config.toml
n_layer = 10
d_model = 640
n_experts = 20
experts_per_token = 2
d_expert = 112
d_shared_expert = 384
activation = "swiglu"
moe_layers = [0, 1, 2, 3, 4, 5, 6, 7, 8, 9]
router_score = "sigmoid"
normalize_top_k = true
routed_scale = 1.5
balance_loss = 0.00416
balance_bias = false
init_std_router = 0.0106
lr_router = 0.000346
vocab_size = 32000
norm = "rmsnorm"
norm_eps = 1e-06
tie_embeddings = false
optimizer = "adamw"
lr = 0.000573
beta1 = 0.9
beta2 = 0.95
batch_tokens = 65536
seq_len = 1024
train_tokens = 908000000
steps = 13855
dataset = "wikipedia_en"
Below are experts of layer 6 (counted from 0) of a mixture-of-experts language model. Rows are named router (the router's row for the expert), gate (a neuron's input weights, with its number), up (a neuron's input weights, with its number) and show model dimensions 480-639. Each number is 200 + 20 x the weight over its row's rms, rounded and kept within 0 to 999.
After each expert's rows: "comes after" lists some tokens at least twice as common just before its tokens as in all text; "gets" lists some tokens that make up at least twice as much of what it gets as of all text. This comes from a sample of Wikipedia text that the model never trained on. Tokens count by the router's weight.

# expert 19
router,175,208,161,189,190,206,206,229,239,179,194,202,220,180,206,222,218,213,209,225,204,178,220,189,224,201,189,205,183,170,165,214,213,230,202,218,219,237,209,217,199,202,214,187,185,214,185,198,222,187,208,193,226,184,206,190,199,205,161,182,213,196,216,189,229,196,190,184,207,234,166,204,229,202,205,161,207,178,184,210,186,212,199,185,184,223,202,207,201,193,226,199,165,178,182,190,208,199,220,181,227,190,231,201,174,208,216,201,225,195,220,190,179,227,182,218,229,214,162,212,196,186,203,187,189,187,200,178,242,214,206,184,221,165,216,225,202,224,183,200,204,193,174,205,216,253,178,220,207,201,194,227,180,193,170,207,172,186,178,190
gate1,209,208,194,191,197,221,179,178,213,177,205,194,187,204,224,213,164,178,204,242,188,215,205,178,217,212,201,230,224,183,161,200,186,229,193,203,171,266,189,207,191,175,198,197,213,216,171,188,208,179,202,185,219,244,174,174,189,177,238,209,213,212,167,213,229,229,196,183,211,195,138,215,218,151,220,226,232,182,208,215,203,195,219,217,196,217,186,174,186,196,237,209,178,208,237,194,177,198,190,201,184,207,158,194,199,197,175,202,178,212,256,164,201,211,226,206,218,191,188,177,152,159,195,223,179,185,196,209,210,196,204,169,231,179,184,198,185,196,189,207,225,214,181,195,194,219,181,217,179,195,191,251,210,217,195,210,188,223,213,232
up1,191,238,189,220,212,180,228,181,178,192,191,184,213,211,163,217,247,208,198,196,185,211,186,196,223,192,204,203,177,242,183,201,214,192,198,194,190,188,158,198,200,191,203,185,220,194,221,221,204,181,195,175,194,175,178,193,198,214,205,237,214,204,201,210,232,184,204,157,177,199,210,195,232,200,212,182,235,209,198,190,222,178,192,191,188,213,177,166,233,211,185,234,213,216,211,180,234,198,197,192,210,178,210,198,222,172,188,204,194,193,200,178,173,188,227,229,183,235,197,210,189,169,196,212,236,202,168,202,186,209,222,208,197,216,178,164,201,215,204,188,193,259,252,163,189,187,211,190,178,187,192,238,216,188,220,202,201,224,187,207
comes after: " |", "|", "\n", " (", " at", " place"
gets: " in", "|", " In", "In", " \"", " at"

# expert 18
router,189,196,204,217,167,207,216,202,211,181,208,171,185,164,202,209,219,232,210,210,207,197,194,210,215,189,187,197,173,186,203,240,204,189,198,212,228,209,163,201,186,214,202,190,180,214,211,175,192,206,244,217,213,200,233,170,227,217,181,197,197,209,188,183,206,197,166,169,197,213,203,182,266,185,177,182,203,200,196,225,193,236,195,194,201,238,197,216,212,193,228,201,219,199,212,204,214,168,168,173,192,192,229,208,170,216,194,199,192,169,216,196,194,194,218,220,218,214,233,195,197,181,238,190,187,187,209,184,227,229,210,217,203,204,206,232,197,217,174,223,193,214,198,218,233,234,183,193,233,204,169,205,175,207,171,198,190,225,164,192
gate1,165,188,217,196,179,176,211,213,228,209,196,212,203,212,190,195,181,188,215,193,188,199,203,219,194,194,158,200,200,175,211,192,183,204,180,195,192,216,168,220,226,201,210,192,237,227,175,176,198,196,209,216,166,206,194,176,190,196,212,188,209,191,191,174,221,213,195,194,196,207,236,186,211,227,164,162,193,193,168,208,187,217,186,208,233,259,157,186,182,215,231,222,198,212,210,196,187,182,189,201,194,213,163,218,176,218,172,212,214,210,218,158,219,206,178,222,219,185,183,180,180,241,230,186,186,192,214,205,212,197,170,204,220,205,204,181,177,217,161,207,231,208,230,244,211,182,215,208,181,172,224,206,188,214,188,202,200,201,208,199
up1,176,206,184,192,180,183,183,181,206,215,191,242,144,178,172,208,198,155,207,255,184,188,244,160,182,186,202,195,198,189,185,197,230,191,171,225,229,191,211,200,227,224,197,193,242,190,229,228,206,207,205,178,198,234,176,190,152,230,216,208,213,170,220,229,216,189,196,186,192,210,212,205,230,190,192,213,227,189,161,205,181,189,179,178,178,223,180,227,199,218,216,151,208,207,192,199,212,161,182,225,212,207,208,220,201,221,215,214,155,209,190,149,263,181,187,210,168,195,196,205,183,225,196,169,191,207,189,243,219,186,194,223,180,188,229,199,199,217,152,178,221,221,215,198,184,199,212,207,185,195,171,196,203,177,172,238,203,198,201,214
comes after: "\n", " =", "History", " season", " career", " also"
gets: ".", "-", "\n", "|", "==", " ="

# expert 8
router,183,220,213,214,151,188,211,233,225,164,245,184,171,186,214,238,192,185,215,206,198,181,211,174,232,199,174,225,179,196,203,210,226,229,187,202,175,198,203,217,183,231,195,210,209,208,183,180,199,184,236,208,227,207,237,216,229,201,161,209,191,237,183,193,243,228,202,199,180,182,197,164,182,182,196,161,169,206,192,225,224,223,173,205,203,193,194,208,201,240,193,210,202,225,185,186,198,176,200,175,191,182,221,202,198,227,229,201,241,193,228,191,185,196,181,219,220,190,179,193,199,162,207,189,174,205,209,215,222,190,249,245,182,168,198,200,190,212,185,180,191,183,179,215,217,238,189,215,193,225,224,213,203,207,182,218,171,201,165,222
gate1,200,216,221,197,175,177,222,219,219,235,214,205,200,206,227,209,209,199,216,214,216,207,204,182,194,179,215,198,192,176,196,208,202,213,185,228,186,175,200,190,211,204,190,218,190,167,178,152,188,220,261,213,206,187,208,230,161,188,173,201,215,192,172,196,212,222,199,196,169,207,208,187,201,172,186,187,178,214,201,184,206,142,177,193,202,162,218,195,195,219,180,190,216,178,199,168,213,181,200,203,192,211,202,198,191,209,225,188,210,185,187,194,225,200,188,207,177,204,177,215,195,143,203,168,150,224,215,175,199,213,243,218,182,238,215,192,185,222,201,239,191,183,197,192,198,202,225,203,170,235,238,225,194,167,208,186,202,192,166,225
up1,196,189,202,165,204,164,233,178,198,233,207,208,210,201,194,221,218,191,220,205,234,212,161,184,202,192,198,196,208,202,209,219,174,141,197,184,200,218,202,144,224,223,226,220,188,185,207,182,217,194,234,191,182,203,238,201,190,203,163,167,205,193,204,202,204,230,231,204,205,182,202,170,211,173,215,203,202,228,190,211,183,186,196,168,234,183,201,164,189,231,178,201,201,187,205,204,195,203,223,202,198,216,190,221,186,184,154,233,166,187,180,197,167,209,217,173,215,201,210,182,165,232,230,229,175,237,209,221,192,214,222,184,194,184,200,191,191,195,196,226,210,210,223,194,192,177,212,212,178,220,203,207,212,209,189,187,176,174,201,195
comes after: " |", "-", ":", ";", " /", " •"
gets: " ", " 2", " —", " /", " 0", " 1"

# expert 0
router,193,239,201,206,198,195,221,207,223,179,263,188,191,190,217,210,202,230,223,214,209,183,220,213,205,203,201,228,178,194,192,187,208,196,205,210,208,199,215,211,207,197,211,184,195,236,196,170,191,178,199,212,213,203,213,211,206,201,180,203,210,217,191,179,196,194,178,189,247,218,172,188,220,178,183,186,219,202,179,232,214,217,171,203,199,216,188,214,214,177,227,228,166,203,179,198,208,212,184,187,208,154,207,200,215,216,223,181,229,209,204,205,197,225,180,233,191,203,216,208,193,177,207,183,179,182,196,179,241,207,216,219,227,195,203,209,182,195,194,203,190,163,209,189,240,213,207,167,206,208,215,230,200,174,185,182,157,213,177,215
gate1,231,218,217,176,222,197,166,182,195,201,212,196,152,199,201,218,219,177,215,179,158,194,181,228,221,215,215,176,221,167,191,229,197,205,184,170,233,216,215,205,183,206,196,203,202,226,209,190,216,200,212,193,235,176,166,186,207,212,196,196,201,183,158,180,250,208,242,209,214,196,213,222,205,208,218,197,216,197,189,201,191,188,200,158,190,223,212,190,190,195,197,151,171,201,165,184,189,216,206,184,200,207,195,190,188,181,205,220,185,212,194,195,223,196,200,197,240,203,229,197,197,219,191,198,230,192,216,193,213,180,207,203,207,214,174,218,200,193,213,229,211,215,192,185,222,228,186,227,225,236,180,171,189,230,178,203,176,175,201,183
up1,214,197,218,199,221,202,195,214,186,219,215,209,203,216,190,168,193,218,214,188,220,195,183,190,199,232,212,161,226,200,205,180,198,160,190,191,213,180,205,219,206,218,196,188,187,197,181,189,188,201,185,203,184,165,194,204,209,191,232,191,181,206,236,216,174,212,201,173,174,185,170,194,185,185,168,179,184,170,167,190,231,182,208,235,207,187,192,201,205,204,236,174,158,201,211,216,173,157,231,201,147,181,240,211,228,216,213,194,193,215,202,217,204,220,187,219,196,200,196,205,187,193,221,197,199,194,182,224,204,194,210,172,181,177,182,203,199,205,191,199,198,202,219,215,216,197,221,229,210,161,232,213,175,213,203,211,186,189,192,219
comes after: "\n", " |", ".", ")", "==", " was"
gets: "\n", " (", "==", "===", "(", " re"

# expert 14
router,203,215,190,214,198,224,252,232,210,181,192,173,182,198,185,244,210,209,192,203,188,195,228,196,205,208,184,191,174,182,179,217,202,205,207,194,206,204,166,216,186,203,196,240,231,237,164,203,179,169,241,206,209,202,208,215,195,209,166,206,224,233,205,155,206,204,180,182,200,202,175,174,207,193,184,164,169,205,208,216,201,231,202,208,196,226,184,224,211,172,214,206,189,223,192,180,222,200,188,193,199,177,215,213,184,216,223,183,215,170,251,224,170,218,195,219,236,197,178,215,198,177,222,199,178,214,189,182,206,218,230,220,201,190,220,211,193,199,182,199,177,213,173,208,221,217,208,205,197,226,205,195,207,197,196,190,178,218,163,192
gate0,202,205,197,218,226,190,216,210,170,171,204,205,190,178,199,195,240,179,212,220,217,174,207,182,222,204,197,163,198,204,218,188,201,186,236,190,230,212,212,201,158,172,207,217,199,217,207,198,203,193,208,173,219,201,170,192,148,199,173,230,189,200,184,189,178,186,143,211,209,185,233,190,199,192,195,242,174,200,189,227,183,199,170,232,206,218,187,188,197,200,205,216,178,182,190,193,185,227,207,222,218,192,188,199,156,257,219,197,215,188,155,219,166,195,210,222,210,170,186,179,161,239,173,219,188,211,208,208,221,211,181,210,227,209,187,219,219,204,220,145,221,215,175,183,185,181,194,199,196,204,213,204,225,176,245,183,185,215,205,224
up0,229,170,217,226,179,179,187,190,190,217,200,183,194,184,258,205,196,211,245,213,201,185,171,204,189,183,160,219,209,207,179,180,184,197,211,237,196,233,197,177,243,151,228,193,189,190,140,214,202,209,180,201,210,203,170,185,169,225,236,197,196,212,188,184,210,194,178,199,203,213,198,209,209,194,182,209,197,229,214,225,194,182,209,203,220,189,167,183,185,189,207,214,160,200,170,243,206,181,172,232,174,204,178,195,197,236,205,182,161,194,184,200,198,233,203,192,234,205,189,170,201,225,224,206,195,214,207,222,206,196,205,245,180,202,187,191,198,207,190,205,213,212,191,204,210,176,202,236,190,209,205,185,155,181,181,239,220,227,157,244
comes after: " of", " the", " in", "'", " for", " with"
gets: " the", " a", " The", " his", "The", " an"